From a checkpoint of a small mixture-of-experts model trained on Wikipedia: 19 layers.
Below are experts of layer 12 (counted from 0) of a mixture-of-experts language model. Rows are named router (the router's row for the expert), gate (a neuron's input weights, with its number), up (a neuron's input weights, with its number) and show model dimensions 0-127. Each number is 128 + 32 x the weight over its row's rms, rounded and kept within 0 to 255. Numbers have three digits each.
Before each expert's rows: "gets" lists some tokens that make up at least twice as much of what it gets as of all text; "mostly gets" lists some tokens that are sent to it at least half of the time. This comes from a sample of Wikipedia text that the model never trained on. Tokens count by the router's weight.

# expert 10
gets: " |", "-", "|", ":", "\n", ";"
mostly gets: "″", "′", "°", " •", " November", " January"
router:138108150119149120098148120120136123088174088116150107084129109163118084082075099152143136171056136102107085187140101117082153173181158068144114138163161135134124157144204152139091160124137163160145165111162109074089113153112116161127092135122155116128091118213129070192140072157137168118149131132152112125113143123194079207102139111081157117181127122138095178109173095089129134132082
gate0:131129146109088097126148071149138142158124105206127123134123123110164179121107099089118129114070094111178146101128183139049160087114101130122159056130125151118064153124144189165073086162119127160155137119100106139131139180122142175140162120117191153115099127092152139101047126164124155167174200187154087177159113128176091139177136141093131105120129125093106093089140175110130181113111
up0:101132138160115103092162149109132124075106115073142074120197130129088071143114129118104133112197112140109099126113081088144117154130138141167170157120132118058187158120119144122104172169114167132136170167088172163129110011117105105097096142104116136138097167188155145109153125132132154101074133118143119135182184140132168111138057116120128191157101186132095096155083166106122132065145

# expert 7
gets: " ", "1", "2", "0", "3", " ("
mostly gets: " −", " JPL", " MF", " ·", " +", " (−"
router:087114115085137158078114119097139137104201109095132103103166151159156116130115104084148084119040078127127121195108138120113107136149093088105187148130095194191149201131189099162127116100140111138195135149156153170092076120170116168153099158154141161145129093129062097173150104158164127128185122187148139188138100087122158114119143129139134091140161166134120180089133128109101107144096
gate0:146153148109171136096172106180100161122103140163140138177148208146058107116185140108123138100142202110134115161155165103138136194215078107143168147138126141092169134086121163106099156163157104066143128134136118152129188133120163159158116100085131105106120117129137154131161163122143150118149171092177102163124104151121110166141045116201122089108103066093108098086107097110142087158094
up0:129095126085096155114147099140115060135094113140121133132098148095126165181143070093194112183125126136163155147133148171172108164132168131111149113144168138069148125122126112122143090123104081058106146140120130144204211177133062141141118122097077169119101199124159108130157113141119124122152173101125079185147161136110149164134149146166095105179155137144128100171051131074112077098179

# expert 0
gets: ",", " |", " and", ".", ";", ":"
mostly gets: " and", "),", "\",", "',", ");", "\"."
router:122106178171173195115119163130145118112160060107133115111110157141145172145081099092188095106163110114148151152117100102145138141138163102199081122175108143140119111102165102193099188106181159166147076136137129132147084154134171218137110121134130118126085137121096084115134170170203160136150097123077095143123186083147114190115143111052127135146142170169102124124124142076139113105123
gate0:168140087090089105114101119102124151108148154155113131178161172141108082129119087113088130101161193165106143144126100114133061150202158107154136129134150148123136096117194100108104128134080095110146129166088132166180175120114147145141121078127061128106162080165047161126130079157130199144066078154121129081108112074122128164127189148116071113112159115184117093135180131151151089133097
up0:202133153126162210088181063128122147168167126115194134140091131169098134141162118120112171119119181153082107108092075098084095155097163131128143084138120148128135103151151131138133101089118115123204146097144110147141140187119121100100117105047125163109087169094148138129127101160133163135081048141179150108155124095149076128100110088150153109086115098175093081125173190096143141102142

# expert 1
gets: "-", "'", " of", " de", "é", "o"
mostly gets: " de", "ü", " La", " Abd", "â", "á"
router:172093133130153143101073114175125105065134122095119132068171159102172165178167088087113133179100118091118126147171082146094094152107111137180151094187108184134129138142108145150107208144137163146132122133182095065059096136143133149157139094110148155140095116129101112135173160141155161112156099146122131138114116122147146147168154172108212059144173152139121207077126111115112090090160
gate0:125101167120101083066146174170113117073148122155133181074165131096109153168155082109070165140121096132161109132111123188117051133105179098080144143112120133151186110109104142137153206105141164191152121094070151145114050101118093133180135140104104139160107136119102114129121143066151080152097125133170094128084092118162091146112102099188106154072198127126148143140141117113103097132090
up0:165111055120151120198130116110131183075121143135168070121169145177100124099161202081166098106118159076084154141140119074122048109095111168116074097113160105081119109130129131102174079122133129142120138161138152153144161152165139134141097145121132114208136181093209057122121121152127152082125127137161111114126142136154150117054138084116106160147129138128156126126061182123142168127139

# expert 13
gets: "\n", ".", "==", " (", " \"", "==="
mostly gets: "==", " \"", "\n", "===", " ==", ")."
router:146105096135105139102177126169179121084161091173162090100122133178137105106103112102147112118102094134156115171153122154149117128145127092161152172206113155143118160127167183121133122144146197123146109154148055151112084105142177161176099141097105111090128106160069094124151171180219105091128137172115100204145156123146131153142124132099181091137139104099130146153079091123099030127145
gate0:096030133164110070128151165127150077130113084106152190104107138051133118117108118187126176115113128079127078150135150104105131121126183143152099121182113157083192073146155151116122098169070167123174085120117124140152101141130152124140126081108142149076103136113121106144118181130141115087137164142125088182209159138148129121166173097094145076146184101083164139105099134183119119106153
up0:146129075142163109091119132116188118123079102139163224063122102150107105119162194222187113138142099076120083149135145184152115089139121128180121138119103130104156143130143149095178126135099150138123153108148122127093130056143138092149138131082152157095065143115080152096129112199094167100084083097094109148130096102153102186136171132161125123124125106134122173086085172106126179129149

# expert 5
gets: "0", "9", "1", "2", "8", "7"
mostly gets: "″", " century", "9", "8", "–", "0"
router:165127093094118110105080118155148098120132105102111130143158158093159164106131086136206100111136118108090127182142095118096109183132109080178148136170092147135104153164208148164123095188186130126204119178166142109122118089099128127163112116138144125095096129176108113134154109147155109114146131109172120096164150139182182144128153131048152140187179163162094162110084153100090049105083
gate0:138118111148167068074140135082138145141092121083136128157113118111112132138142154121123086107135173149098143141058154129162115203089105172163141154153075177162109157157094179079152130101113127158124141139121169107144070107117117149126082157144189117123051152090126112153176098171148098110114116067189087182121121127164093114162119107133126135155155073149186136118056146086152162124212
up0:130122130147148155140147155155102163061172083170099134108129170160114058101142115113094159118126135126121097078177094090127163107155156059121143095141132100108137155073101101147183181140120089157097102130086106142154101112168110120225118171143071174128173067122105097103102159083095175142119119134163208098128113167062141180168112162102147134140145102130140104159175164138153142115104

# expert 12
gets: " the", " in", " of", " a", " to", " on"
mostly gets: " during", " their", " on", " his", " a", " in"
router:136101106160135126096174168140198142095156062101138097152123169076132155148144094076134095177055077099138059136142145121135103122180157133184128180125106126125081120144125158135133149162144095150154084155154140086092044177046159167181113107099119148089076135151116122139162104172166163114139152173127078128193131124135120175103118098127143097149122155126085161105118118101140111123080
gate0:166075190092113107094122128119127174136099045151133139105176156091150152142131131157131087050082125120083166081110182209053151101078140092109172167094117107117117124078084087160169136153132150136174054125121143114094081150130155100138122094129151106163092112157089119142080144170149118098128120172129128117163142140168099125127129098139092125142139095105125125111189113150165056161111
up0:083102110116049150159139102101080133086187146115076131126135159098124126102116090144154146173096158128120112104123160147232099155064112099101128089114197123126087128107124060090138168150160083157134106134093120129084160183164159081127124104162159172151096102129091171104143106106145110126131132159169123125120126118137128188111083153096097171134167101106161175130088111129111129174222

# expert 11
gets: " was", " is", " were", " he", " are", " also"
mostly gets: " also", " been", " are", " they", " has", " him"
router:143099107126144166135071147116128141104172047100155129108193162134145131126104043163158106094122110074122068141130107125120096107156118120136181186143129168172096146167151116125156141171117126096142115110104101096116086109142154155167116157167185153142150144148073159129152104128116184113170071134127089204127119069160138220139100147055163107184129113121106177128129158124086128132104
gate0:159104139106164127153120092154059116118155144155162072167096130176151101156113102125098121075089137101172037110170070107127121184158129098086160144141173154124116135144123184109135101129159136096131125172152118161102067124088092056153126118172164111149178147122170148152141095108113149143114137136171184139141165117216161176143129169162135120153143133082154106135210154141176118127167
up0:105176173095120096183131152112164182142118136134186128085093153159140136123165108132119109116127131152106095126131105185101130145172145106158140100100111182118123096145127167153061169134163123138147146111057187110109083071074102132112119107104130065152094069144070144093169079143151098108119107089117143130085115118038147107144056082138100146166129127081159143117141103163171140207143

# expert 15
gets: " ", " that", " which", " to", " who", "ing"
mostly gets: " which", " would", " where", " However", " could", " what"
router:138122088123127127106133171137106132100144106115071135114143132176153147136126049127082088164078128119094123202151127132124161102120117137196177232121105104143119160140174131182116155127178193166170071166136145109101087103114162127171089110101099113146132126132112100165142087147157136086135120105140150141169127060191101140112135139079190113065183134163134167088125131117079104094123
gate0:163169168121098124071148044125124163132114131114076154093120105185133163094192078132111124100120190133175122137084154168086157102106086131135124178088091126135119092148133118103154144087147184117156126110135097114101092229153136136124166131107132111130146102139126116049127121099147139092211076108172097174156089108134170192076127122096155167153134122115078137140101144126130110109167
up0:123162092157095109100119144108103102130097124132061094078055158113176214056173109117130132128141062139120132095115129159084085121108108123159123183048109147151116107119116131126093152143147178136171097100136134155040148168097108113169134160121128119103143128172115122095123134071145194130166131105080114148126150152120178153086118139075161215119107143094120092139149110109111114083092

# expert 8
gets: " |", " The", " the", "|", "The", "%"
mostly gets: " %", " This", " MPC", " JPL", "%", " Votes"
router:154119117077141171089114144117118138129190088169132137120115171115163171111105135119174049114084120101063132156163130118113142106189105103116118143172113157144116192151180154195092113122164152140164056144167154099098110147141155150212116129139109173116087124175085132119127086115172174103175121129088092189149146127122092179119068180099139127147076153182157154104110110155113124125136
gate0:182079149126114149073206158105142108108101111159127092107133138110175106107140109146167089174134143143064143138186147129175203132127167152154118143204134169119155092162065132124048115127130154143161109121132134129085159170127101094108109103107201125110131146189118182112116089091132119142133155120109090184125134173158132149161090081121144038145147115182088135128083120159134151148142
up0:107175170094067118130145089108207116139151119111130126141158177092157138080092116142126093110124134134140167132159133073108110120127169146132088146185112119071153107105108102114079122165132145112161126105135150152155142182145129117167096064051106085084106110121115146144142065107156137141097195154082077085128095098188112173108141078124103067073073158112126106109121084164115202129128